Below are experts of layer 11 (counted from 0) of a mixture-of-experts language model. Rows are named router (the router's row for the expert), down (a neuron's output weights, with its number) and show model dimensions 0-255. Each number is 50 + 10 x the weight over its row's rms, rounded and kept within 0 to 99.
After each expert's rows: a language model's description of what the expert responds to; "comes before" lists some tokens at least twice as common just after its tokens as in all text. This comes from a sample of Wikipedia text that the model never trained on. Tokens count by the router's weight.

# expert 10
router:54 44 63 39 43 43 47 49 54 43 59 68 40 46 50 65 43 69 47 30 48 48 34 45 39 57 55 46 54 31 34 48 65 54 38 45 40 25 40 55 51 45 41 43 28 51 45 26 46 46 44 36 58 53 43 69 47 42 42 40 38 53 64 35 45 66 42 51 35 57 45 30 30 46 40 49 61 61 57 60 49 55 62 49 32 64 39 61 43 49 57 59 52 50 41 66 37 45 47 56 42 73 59 68 52 37 34 64 33 61 61 54 51 45 41 60 47 62 47 32 47 38 44 47 53 48 50 60 44 68 56 43 59 55 52 58 37 51 54 49 45 48 46 37 51 47 70 57 53 47 48 46 47 48 43 57 41 50 51 43 45 68 49 47 40 46 54 48 43 48 54 37 55 49 75 39 57 63 43 61 37 39 57 56 44 57 45 50 62 32 54 53 62 29 72 69 62 48 31 56 45 37 51 53 59 61 34 31 46 61 49 48 34 31 56 43 71 58 47 71 40 51 55 44 50 39 53 39 48 56 55 52 54 54 50 63 54 41 42 42 51 47 68 42 40 58 47 48 33 37 39 55 49 53 42 46
down0:48 56 59 56 39 50 49 75 55 59 44 37 34 33 49 54 27 30 39 63 46 40 66 53 44 45 51 40 50 48 64 65 41 54 50 65 59 45 59 54 53 56 52 47 43 41 47 50 73 57 30 56 58 46 50 54 57 57 51 52 57 45 28 64 58 67 48 54 55 48 37 48 56 60 39 56 46 46 65 65 68 73 48 58 38 49 52 36 39 48 57 37 46 31 49 53 43 46 58 52 57 45 55 67 51 45 33 46 57 54 45 59 66 40 57 43 47 41 49 48 50 57 66 38 48 52 61 45 42 48 42 75 51 49 56 44 51 38 57 59 58 45 57 47 43 54 51 27 46 37 55 80 46 41 54 53 64 38 51 52 70 40 54 54 41 62 54 50 64 41 47 48 45 33 41 50 46 44 44 47 32 48 43 53 60 46 40 44 54 57 71 53 49 27 29 53 31 62 72 36 51 48 71 36 56 54 57 40 53 44 50 55 42 51 71 55 60 41 46 33 37 63 51 38 52 44 60 60 72 58 70 55 58 52 48 50 47 54 57 49 28 47 52 35 39 50 58 59 56 41 41 39 43 57 54 52
down1:37 45 57 61 50 40 58 20 53 38 47 52 62 50 54 39 46 42 53 57 43 57 51 61 44 52 43 45 30 57 44 48 55 46 59 44 56 59 50 48 55 60 46 57 60 56 59 61 57 62 70 67 41 66 45 50 55 69 54 60 69 49 56 59 34 54 47 50 70 39 55 51 38 45 52 47 43 60 46 50 44 47 31 43 57 59 47 29 47 51 40 40 49 50 52 52 44 49 64 42 68 58 53 35 33 62 49 45 48 72 54 46 57 41 47 41 58 56 59 30 50 70 69 58 66 50 67 58 46 67 73 56 47 64 57 61 34 38 49 69 58 56 38 25 47 63 57 62 56 47 53 44 43 25 33 52 33 51 53 60 45 63 25 50 53 61 48 58 40 51 59 37 43 57 37 41 61 45 49 54 44 60 49 45 56 52 61 68 37 46 41 59 50 44 52 52 63 45 54 43 69 62 52 61 51 62 52 53 47 61 54 32 63 53 48 43 50 35 51 56 40 77 51 47 46 60 45 42 68 34 39 56 49 56 51 34 53 44 53 75 47 41 52 69 54 55 47 57 50 45 60 46 51 59 53 41
What it handles: Word endings and nouns
comes before: ", ", ". ", ".", "'", "-", "\" "

# expert 17
router:43 44 29 42 56 52 41 72 56 47 51 53 54 43 46 37 47 37 65 58 41 48 53 44 44 59 50 58 40 53 41 48 45 48 58 81 55 49 63 50 60 59 59 49 44 44 46 57 36 45 69 61 61 47 41 41 63 39 50 66 40 50 54 57 50 43 52 50 40 46 62 31 53 49 60 37 29 48 52 47 50 59 63 35 34 41 55 40 64 55 54 37 60 64 49 63 45 60 50 70 64 44 42 41 52 36 50 53 68 54 43 32 76 55 54 49 55 60 52 49 51 25 48 37 45 44 55 47 63 44 36 61 51 43 36 42 36 40 20 53 55 40 59 56 47 52 51 48 53 37 46 56 32 54 63 48 62 48 41 46 31 50 40 43 54 38 36 39 39 55 34 64 33 61 32 68 41 40 60 46 45 56 57 53 56 51 46 51 52 59 57 68 43 42 34 48 66 70 54 64 24 52 41 53 46 60 49 49 61 39 54 40 51 34 45 54 45 53 52 60 40 52 66 58 59 56 47 38 39 52 63 60 37 68 67 42 44 55 57 63 58 53 60 45 59 47 57 60 31 50 53 53 60 54 49 44
down0:50 47 36 70 49 56 59 52 50 38 55 56 45 49 73 59 52 74 44 68 56 54 54 29 45 62 31 50 51 49 57 61 45 48 48 58 58 46 52 61 52 22 47 51 49 50 64 56 55 55 40 49 30 41 44 46 42 58 56 46 40 37 57 55 42 47 48 59 42 31 51 55 55 49 44 47 52 39 30 51 52 61 25 47 52 43 54 48 33 41 41 58 30 44 40 59 47 43 66 55 41 33 65 54 65 37 39 61 65 41 54 55 63 55 46 54 57 38 37 56 42 50 52 42 50 53 45 44 44 38 39 54 34 50 49 61 49 38 59 52 63 53 58 49 49 36 64 37 54 45 47 47 75 40 54 42 48 41 53 60 60 42 45 30 58 53 41 60 66 53 56 41 55 40 48 57 68 44 43 46 66 62 37 27 61 56 53 49 55 73 52 67 59 70 39 71 33 27 52 51 47 50 57 44 43 46 71 62 53 37 61 47 53 56 53 42 52 44 49 45 60 42 46 37 31 50 54 34 53 67 48 46 42 64 54 64 34 57 60 47 59 37 50 36 48 55 41 60 68 53 42 50 64 50 55 41
down1:50 57 43 50 41 62 47 67 34 49 47 54 58 48 51 39 55 43 57 41 25 31 62 48 56 63 33 38 60 50 57 34 61 37 60 51 48 41 34 45 50 57 51 66 57 52 49 48 59 44 75 58 51 33 61 71 51 46 49 56 60 52 47 42 57 41 45 59 61 51 33 51 51 40 70 39 67 46 58 57 31 47 28 47 55 59 59 47 43 53 33 41 58 43 34 52 55 44 45 53 47 56 59 48 61 38 48 41 44 45 52 37 49 64 50 56 54 69 48 49 54 51 55 41 63 72 59 61 49 54 55 40 58 51 54 38 19 49 52 61 58 43 41 38 63 53 60 50 51 38 41 50 47 48 52 46 42 66 39 28 56 48 59 44 39 44 38 37 53 41 55 60 38 57 53 57 23 60 35 52 46 72 56 66 61 57 59 65 73 49 40 65 56 63 52 37 50 53 36 31 53 49 39 52 58 36 44 42 49 49 52 36 56 63 62 45 41 45 48 62 55 51 49 52 49 42 31 38 41 46 33 38 57 44 56 55 45 50 27 44 51 70 54 48 57 57 49 56 37 44 50 57 51 59 28 38
What it handles: Pre-noun modifiers
comes before: "of ", "in ", "and ", "to ", "for ", "at "

# expert 8
router:48 45 56 58 45 54 47 68 48 32 57 58 66 48 62 41 49 45 33 40 57 55 34 49 51 68 55 55 41 51 44 63 58 70 60 47 48 52 45 53 60 63 63 57 41 29 42 46 55 60 53 56 34 57 32 35 58 46 46 52 46 49 46 39 35 53 30 48 42 58 51 51 36 37 45 54 66 68 39 70 52 52 59 48 45 40 55 54 52 73 47 35 41 39 29 47 61 37 31 63 56 53 50 50 60 43 45 48 49 54 34 32 57 53 57 47 56 58 56 46 40 34 57 50 48 51 61 42 41 53 52 38 52 34 40 37 46 55 54 53 51 45 69 57 50 50 67 21 61 48 54 51 37 47 75 30 37 39 39 54 51 55 55 52 49 58 41 62 50 49 66 61 48 35 32 52 43 35 46 41 61 41 54 53 50 32 31 46 40 38 57 69 65 40 34 52 55 69 47 66 54 47 39 44 46 40 68 38 50 49 49 59 41 41 54 58 42 38 60 45 58 45 56 49 42 60 53 46 50 38 50 53 49 36 69 36 51 49 57 43 46 56 47 56 74 53 41 69 47 53 58 73 48 46 40 51
down0:45 64 42 69 42 48 48 51 42 28 28 52 41 38 51 65 54 48 64 37 70 59 34 58 43 48 42 54 49 56 41 46 42 43 60 62 55 50 39 45 51 54 60 37 66 62 53 45 50 33 76 44 45 28 59 37 38 54 53 42 42 56 48 57 83 58 71 45 49 48 47 73 57 42 71 59 42 44 38 41 55 59 56 44 49 46 64 48 54 45 52 69 60 46 35 46 40 58 54 57 50 37 57 60 68 52 56 56 59 69 52 33 75 49 62 46 54 45 57 39 67 57 48 58 41 41 47 53 54 61 49 63 55 51 43 60 51 48 52 48 42 62 52 71 51 48 48 51 43 54 45 43 56 41 63 52 54 56 41 51 25 24 54 56 61 56 45 42 47 50 48 59 59 36 42 50 48 47 45 59 50 44 56 50 19 73 48 44 44 47 48 50 64 42 48 55 42 45 66 44 45 46 52 52 46 41 52 44 58 65 63 44 44 39 37 53 52 64 33 43 46 50 77 60 49 46 45 51 54 60 59 52 57 49 60 58 56 45 50 50 47 43 50 35 50 74 28 42 59 43 54 43 42 44 61 47
down1:44 44 37 45 38 60 45 42 49 51 42 65 56 44 65 50 47 63 56 47 63 46 53 50 48 49 38 59 72 57 56 64 52 41 45 51 52 55 38 49 53 54 52 53 58 49 53 61 26 58 35 37 55 56 47 47 60 50 55 59 32 26 36 69 39 62 61 54 57 39 55 55 53 48 46 52 42 45 45 39 62 43 59 57 47 32 50 64 61 29 53 52 60 40 50 37 52 58 46 29 56 61 36 38 50 51 62 50 39 54 51 30 41 47 45 84 58 54 52 47 60 54 60 60 41 63 63 51 51 52 54 61 53 55 44 57 49 49 46 28 28 45 46 45 57 45 49 58 51 65 42 57 42 54 53 63 59 53 33 42 56 73 47 36 60 33 36 56 47 46 44 80 57 31 55 43 30 38 53 68 52 41 54 57 38 51 47 40 52 47 39 42 52 53 60 42 59 52 49 53 61 33 46 34 71 38 51 46 44 80 60 40 41 61 47 54 45 48 51 41 70 34 46 52 62 52 38 34 38 51 74 39 51 40 62 43 53 68 42 42 37 52 43 53 62 63 55 56 54 49 50 49 48 49 47 53
What it handles: Passive and copula complements
comes before: "in ", "to ", "by ", "as ", "for ", "of "

# expert 4
router:46 35 45 60 54 55 49 39 50 57 38 56 47 68 40 56 37 51 36 61 47 51 34 53 45 66 53 44 52 57 49 62 38 42 38 76 45 48 27 48 48 50 43 38 67 63 42 58 51 48 54 49 51 56 62 46 51 54 57 47 49 41 42 50 51 38 77 27 56 47 48 59 70 56 63 45 68 36 52 60 46 32 45 39 43 46 57 39 54 43 52 68 41 54 43 47 58 51 48 31 52 52 55 36 63 43 68 47 51 59 56 55 65 38 20 45 54 40 64 49 58 58 47 37 43 43 38 76 47 61 48 47 69 55 61 40 63 48 39 53 43 57 47 50 51 45 20 59 46 47 53 59 52 60 43 64 48 51 47 62 40 56 54 50 55 46 59 62 51 77 53 69 50 66 55 56 54 45 49 41 58 61 54 57 44 67 52 61 54 44 41 63 49 55 51 49 56 38 42 45 36 46 47 65 35 45 43 58 54 52 52 52 58 70 48 50 50 52 60 56 48 61 40 56 47 47 68 52 49 57 29 53 53 57 36 65 55 36 31 66 64 52 53 38 59 33 51 53 57 44 43 31 54 36 73 47
down0:54 53 68 62 62 50 53 52 66 41 52 33 48 57 48 56 37 44 43 66 41 50 44 42 36 41 55 65 67 54 61 54 37 45 56 42 63 55 57 56 56 53 35 42 60 51 60 40 42 57 43 58 50 65 45 75 58 59 50 54 68 50 52 60 38 46 56 31 48 58 40 56 50 39 52 45 58 54 43 52 52 41 44 64 40 51 51 63 41 55 48 60 44 45 44 45 69 69 46 62 30 30 41 25 49 62 59 38 43 53 31 37 48 48 29 65 61 57 47 46 33 49 40 51 61 37 54 47 49 45 70 37 40 49 57 51 48 48 62 45 53 44 45 41 52 54 66 59 66 32 40 40 44 36 39 50 29 62 33 50 51 45 50 44 64 37 70 57 61 47 41 52 43 46 59 49 52 46 61 68 52 41 41 49 59 71 42 47 33 68 55 41 55 47 55 40 51 47 71 36 61 58 58 44 54 59 46 50 52 53 57 62 50 55 63 53 52 57 60 45 39 63 48 55 33 53 34 54 35 62 59 41 49 42 57 52 61 67 41 47 45 45 52 64 66 46 50 75 51 33 65 68 53 47 46 69
down1:50 59 41 57 64 49 54 38 61 51 51 56 42 60 54 32 61 54 41 54 53 58 58 48 40 60 64 42 42 55 57 53 58 66 38 42 51 54 45 32 56 45 37 39 39 42 35 54 40 46 36 56 40 29 52 58 49 61 66 47 37 70 72 47 44 35 54 50 54 64 37 53 60 54 59 46 56 58 43 56 40 48 59 62 56 54 70 72 25 59 31 50 45 36 36 50 61 33 48 74 46 46 39 40 42 60 44 55 48 41 36 76 61 66 58 50 51 49 55 47 41 62 22 69 55 66 36 28 48 52 42 40 50 56 43 46 46 62 56 50 37 73 55 40 30 47 42 56 48 45 48 40 54 50 56 50 38 72 45 43 52 48 64 39 45 52 45 54 59 60 47 34 55 43 53 51 49 47 55 59 49 48 49 53 61 49 36 61 36 64 56 60 61 49 57 52 48 60 53 63 29 41 45 49 61 31 51 47 43 53 44 49 63 48 57 47 62 39 50 47 48 49 48 53 24 51 49 60 52 49 41 40 56 56 60 71 41 50 70 71 53 54 56 46 42 58 49 48 62 72 52 47 42 50 52 47
What it handles: Section breaks and headings
comes before: "- ", "The ", "In ", "==", "\n\n", "= "

# expert 21
router:56 61 58 38 56 30 54 43 53 37 46 73 51 53 51 65 27 53 46 35 60 44 39 62 46 50 55 46 48 39 49 54 55 38 48 35 45 56 39 39 46 50 43 47 30 65 56 43 53 53 54 41 49 53 57 71 54 54 45 46 40 49 44 57 48 55 48 60 43 50 38 35 41 67 45 66 52 67 46 31 51 56 61 52 42 46 48 61 57 41 41 61 65 40 57 55 47 44 52 41 47 69 40 58 46 61 39 52 45 40 50 68 46 52 49 47 43 51 37 60 65 47 33 40 48 58 56 37 43 65 52 54 52 63 61 48 51 43 55 30 53 62 52 40 50 55 50 49 40 51 53 41 60 50 46 51 58 50 71 46 54 53 55 60 51 59 46 45 64 56 59 30 85 52 40 41 66 72 47 42 57 57 45 75 43 42 31 65 44 43 58 50 52 64 68 59 32 37 64 38 63 54 49 54 64 55 52 32 20 51 58 48 33 47 44 43 57 50 64 42 51 41 69 39 56 46 49 56 50 49 44 54 41 57 66 55 38 52 41 48 47 57 71 42 27 53 62 39 53 32 60 64 53 44 53 59
down0:47 50 52 45 66 47 55 43 51 61 72 59 43 39 42 44 59 40 42 29 41 47 48 50 64 43 50 47 36 45 50 42 43 51 72 43 47 42 44 37 53 51 37 42 53 54 49 58 59 52 53 54 48 47 49 38 41 69 46 56 52 56 47 50 56 55 49 51 57 46 54 44 56 39 52 29 46 66 75 62 43 47 51 42 56 51 61 55 56 60 44 55 48 58 42 42 46 65 56 36 61 51 58 53 30 66 44 56 43 65 55 45 51 54 50 73 51 59 45 49 40 62 32 34 47 49 46 38 49 30 40 56 46 58 51 51 48 43 64 54 26 51 37 44 80 61 45 49 52 50 55 58 26 57 51 58 35 52 46 48 68 58 53 31 29 37 53 59 64 64 45 53 36 39 62 64 73 35 54 53 72 53 63 36 56 49 51 37 62 32 41 45 58 52 57 55 68 55 43 45 44 55 50 45 49 54 58 62 38 25 45 72 52 37 61 59 60 58 38 49 26 45 60 38 52 38 40 45 55 58 49 45 51 50 53 50 53 54 47 49 47 35 45 39 65 34 59 51 43 55 30 68 39 44 33 44
down1:36 60 58 46 56 40 57 53 58 54 43 58 41 49 55 39 60 46 36 62 64 34 57 60 58 41 52 61 40 79 58 56 44 45 44 56 66 40 51 51 51 35 44 42 42 58 47 50 45 53 45 52 57 37 59 56 45 56 42 46 55 67 47 60 54 40 34 55 46 64 58 48 36 48 62 52 57 47 33 42 58 43 63 50 38 28 46 64 47 65 56 60 58 45 45 42 48 44 47 63 54 51 58 62 58 54 43 29 54 40 32 37 56 48 50 51 44 41 51 57 40 54 64 49 67 70 53 49 40 57 64 45 30 51 39 40 57 59 71 46 57 52 51 65 80 61 40 47 52 53 73 74 45 52 67 46 52 46 50 67 66 34 65 75 54 42 53 37 54 63 60 69 48 57 55 62 42 50 28 48 40 54 37 47 32 50 50 48 27 52 57 46 33 52 41 47 35 46 37 42 40 55 48 75 42 28 61 44 60 60 47 57 53 54 53 47 36 42 53 55 62 52 52 59 59 43 55 56 43 45 37 44 46 48 43 54 62 46 45 55 49 58 51 60 50 68 54 36 72 48 56 57 55 56 58 54
What it handles: South Asian/Arabic name pieces
comes before: "\n", ", ", "s ", "i ", "a", "an"

# expert 29
router:56 40 39 36 46 48 49 59 66 51 60 46 55 36 48 47 52 51 55 59 51 33 50 51 58 63 71 57 33 51 48 51 59 61 55 62 52 30 44 68 68 49 40 65 30 29 36 48 52 47 59 57 53 55 26 36 51 37 54 74 32 46 47 51 40 52 40 78 38 43 53 46 50 49 56 46 52 67 49 58 53 55 70 54 52 45 55 45 52 63 50 45 59 42 38 45 49 55 26 69 52 54 64 56 58 37 38 56 61 44 55 45 51 51 49 57 52 63 45 65 53 46 47 46 61 41 52 50 53 48 47 38 43 49 42 37 41 54 38 62 47 43 61 53 53 48 43 44 63 41 68 58 56 57 71 44 53 43 55 42 58 42 49 63 60 36 47 53 30 59 44 60 50 49 41 59 48 31 52 48 48 57 64 66 59 44 56 49 33 57 58 68 53 39 55 51 77 73 35 61 53 50 45 55 44 42 47 45 53 45 57 48 48 29 36 50 30 53 45 65 61 20 76 51 53 43 56 28 42 49 61 57 40 51 67 41 42 39 41 38 58 36 54 56 53 50 54 53 52 50 50 62 55 55 41 53
down0:53 50 50 35 50 60 40 48 48 34 44 32 46 62 56 43 48 48 47 38 65 53 39 53 41 56 62 47 48 43 57 76 56 52 73 57 34 40 52 67 24 63 63 43 54 53 50 58 28 45 37 53 52 45 62 44 53 56 58 45 38 48 44 51 62 60 46 45 48 70 66 46 41 37 35 31 46 39 41 36 48 49 63 62 62 43 64 43 42 40 42 46 51 46 63 44 43 54 50 49 55 45 56 50 48 40 58 37 36 48 67 46 51 39 50 46 59 40 53 60 54 56 53 68 62 62 50 45 34 56 51 64 27 45 61 53 53 34 43 52 42 45 53 55 56 21 53 47 54 61 44 70 53 46 40 53 55 45 59 57 49 51 58 49 56 50 58 35 51 41 52 70 54 57 41 40 52 50 54 61 39 53 71 75 46 52 44 43 47 54 50 49 53 55 68 52 48 57 45 55 37 55 68 71 55 36 63 23 50 32 31 63 56 68 48 53 56 52 63 53 45 60 54 58 38 53 67 34 42 60 49 57 49 44 58 55 48 49 29 27 70 49 59 61 47 50 63 43 50 49 55 51 49 38 36 51
down1:31 54 66 63 51 51 67 69 59 51 58 54 84 38 47 48 41 50 54 46 44 44 45 46 62 55 31 50 71 37 36 47 47 63 55 42 41 42 48 53 58 45 57 55 46 63 53 54 59 42 60 56 53 59 45 45 41 41 69 53 47 52 40 49 63 72 54 44 49 49 37 68 46 47 64 67 42 36 39 44 52 50 44 40 44 64 55 58 44 50 62 52 28 58 37 50 49 59 51 37 63 36 51 55 42 37 53 31 38 38 48 48 51 34 38 58 44 52 49 51 57 54 41 49 47 51 52 36 44 62 51 71 65 50 41 71 57 50 54 52 47 63 55 41 32 56 58 56 54 45 42 57 40 54 32 72 45 60 55 41 52 62 56 62 72 40 41 47 64 52 52 59 40 59 56 45 47 62 64 50 67 45 76 47 41 45 57 60 31 49 50 52 49 52 46 31 46 62 41 46 44 57 61 45 57 68 55 58 59 42 48 59 48 65 39 47 58 49 42 46 42 38 75 68 59 61 75 60 59 26 57 54 36 50 45 62 34 34 52 52 50 45 45 56 55 64 52 56 58 51 46 56 54 53 43 38
What it handles: Head nouns and suffixes
comes before: "of ", "and ", "in ", "to ", "for ", "with "

# expert 2
router:43 51 39 49 40 50 46 32 45 57 67 27 56 57 35 46 45 52 60 56 70 45 31 43 55 54 52 29 50 49 47 53 54 61 52 54 58 34 57 46 69 48 56 42 45 35 46 67 57 53 66 38 54 47 40 57 67 37 44 56 38 43 56 63 58 51 61 56 39 41 44 61 64 48 48 63 47 72 40 38 45 55 31 51 68 56 58 44 44 49 50 25 57 71 36 45 41 45 46 59 64 53 35 43 53 41 52 61 45 47 39 52 43 55 53 26 55 52 49 52 56 42 53 74 40 37 49 49 46 36 52 44 50 62 68 46 56 59 46 65 38 47 47 52 37 32 45 66 52 48 71 59 63 63 65 52 48 45 67 51 42 52 39 54 54 37 38 32 33 48 43 61 45 69 45 59 52 33 59 50 47 52 61 58 55 35 76 59 41 62 55 56 50 52 47 60 40 51 54 51 57 38 37 59 63 52 54 55 67 35 59 54 48 78 49 69 47 57 44 51 52 61 57 42 49 44 71 43 51 46 49 54 42 58 44 61 65 61 48 57 43 35 35 53 54 39 51 50 45 62 54 35 53 56 57 64
down0:57 56 48 56 46 77 39 50 51 53 52 34 47 42 41 55 46 31 49 61 47 25 57 48 39 66 46 49 53 62 39 51 54 33 48 48 48 54 46 48 49 46 38 56 50 48 59 45 38 38 53 57 51 54 57 44 53 68 51 43 49 38 52 65 55 23 49 63 62 45 42 59 62 52 62 35 56 50 57 49 61 50 50 41 39 43 47 62 49 57 47 43 41 69 56 48 49 65 62 53 52 57 63 59 38 54 61 43 48 36 52 47 69 63 34 35 23 59 35 63 62 63 62 45 54 61 65 49 50 50 56 47 57 49 57 43 59 45 53 43 56 42 54 77 35 58 56 52 46 42 30 52 45 41 60 37 37 40 52 63 41 48 51 54 54 29 35 56 41 58 34 35 64 56 61 62 56 54 73 66 34 51 61 38 45 34 50 55 43 62 29 57 56 68 44 58 50 47 46 46 64 61 31 57 52 42 53 63 59 52 46 51 50 68 56 51 46 43 52 39 51 49 32 65 50 53 61 43 54 32 65 60 36 68 63 58 43 44 58 52 39 58 46 34 68 42 45 49 56 61 47 46 34 56 63 35
down1:58 44 68 31 44 55 45 52 47 53 51 46 48 45 30 35 32 65 51 46 55 54 31 39 42 66 59 39 49 44 52 60 50 45 29 56 52 63 48 65 53 36 43 46 65 51 75 51 59 53 63 39 51 59 38 45 41 68 39 44 60 48 56 55 59 31 46 69 34 47 46 46 53 50 54 48 59 35 55 48 42 49 47 49 67 54 39 59 41 61 52 57 65 41 46 37 54 41 52 43 59 64 46 65 61 54 57 60 57 55 40 71 43 42 57 51 33 50 52 63 47 56 63 37 38 49 45 32 49 53 44 42 55 36 50 47 70 52 44 66 30 56 32 65 64 52 68 43 71 58 38 52 51 64 38 63 62 36 43 42 52 48 57 40 65 59 36 59 55 31 49 55 45 58 44 57 57 47 66 50 54 50 57 33 52 50 62 47 36 63 45 55 56 53 62 52 45 36 60 43 57 53 44 48 43 58 36 55 46 46 63 58 40 25 70 37 59 57 48 60 47 50 64 39 50 61 48 46 51 43 70 68 54 53 59 58 47 54 47 52 35 46 29 51 39 44 54 54 56 58 45 66 68 37 57 36
What it handles: Place and institution names
comes before: "and ", "(", "of ", "in ", "County", "& "

# expert 28
router:39 31 41 47 52 58 51 59 54 38 58 38 35 58 64 29 41 59 53 42 48 60 33 48 57 50 62 61 46 58 45 50 70 66 53 73 43 54 44 58 66 56 49 43 47 40 46 58 58 55 43 52 49 67 37 26 68 44 54 48 58 48 49 34 51 42 55 51 37 54 42 43 43 49 48 51 43 69 55 52 50 48 40 53 61 42 65 52 57 61 46 40 61 52 24 54 68 49 57 56 58 49 55 63 59 39 36 41 44 46 44 20 46 50 46 56 39 59 63 51 60 57 63 52 51 43 36 50 63 40 40 37 64 43 57 44 47 39 57 60 42 60 61 42 57 53 47 62 43 51 52 64 53 58 58 35 65 37 52 52 37 58 61 60 44 42 46 33 53 29 69 57 42 50 42 49 56 56 52 59 44 61 59 57 62 34 50 44 45 64 71 58 52 43 31 57 56 48 34 54 55 29 37 66 37 58 34 48 44 63 59 51 46 78 40 57 35 43 56 42 58 46 42 66 46 52 59 36 50 42 43 75 33 49 58 46 52 49 56 47 54 38 57 62 48 63 50 63 41 62 47 51 68 55 54 48
down0:42 45 44 52 43 40 46 59 50 60 57 67 80 53 49 60 60 57 41 62 46 38 51 36 33 55 44 48 64 46 49 62 33 63 38 56 35 36 40 44 51 35 43 47 27 57 53 46 27 50 62 59 60 51 54 62 32 42 59 56 50 58 46 57 57 56 51 53 61 20 61 68 41 56 56 44 56 59 57 58 55 38 55 47 41 47 38 37 52 54 48 43 46 55 51 46 57 66 49 41 40 65 50 53 45 44 63 51 54 55 59 63 49 53 37 46 58 43 42 55 46 52 44 32 39 66 54 39 28 54 57 44 52 46 67 50 62 62 53 42 52 33 52 53 32 43 49 62 49 49 49 50 57 45 51 52 37 53 58 26 59 45 46 43 58 43 47 81 33 55 44 51 48 66 50 52 47 34 47 30 69 45 50 53 53 62 52 49 52 43 44 56 52 61 48 54 40 65 48 58 53 78 68 56 35 48 49 53 59 39 54 73 38 52 54 58 38 68 46 53 52 42 68 61 68 47 54 48 62 59 73 53 39 53 50 37 45 57 68 49 58 52 39 34 51 41 41 51 59 34 40 57 39 36 55 46
down1:50 60 35 47 47 61 54 48 61 52 59 37 64 57 46 72 56 38 38 72 45 62 75 33 57 49 49 53 46 51 38 42 49 49 49 42 48 37 49 39 72 67 44 40 64 56 63 35 45 43 54 44 47 52 63 61 63 51 48 46 63 44 50 40 42 38 40 55 32 49 59 50 39 44 45 62 36 59 51 54 47 63 51 51 37 48 39 54 35 47 59 56 46 55 31 34 42 45 50 63 49 40 50 42 43 53 52 69 61 46 48 40 58 37 59 35 47 60 51 42 67 61 31 36 59 58 57 51 64 42 64 64 52 55 44 33 54 59 24 56 50 43 63 62 50 47 31 54 47 47 54 55 55 51 48 77 36 67 48 51 52 59 50 50 62 60 39 28 57 44 55 49 55 35 55 43 48 36 64 42 51 44 44 66 40 52 48 45 62 56 54 57 54 53 32 62 23 47 55 51 48 53 60 57 43 27 63 48 45 29 45 54 40 61 63 48 57 58 58 65 45 32 46 72 44 46 43 59 57 65 43 40 32 47 45 38 45 52 48 64 48 38 45 55 45 39 63 50 55 47 35 52 63 49 47 41
What it handles: Clause subjects and verbs
comes before: "was ", "is ", "were ", "had ", "are ", "of "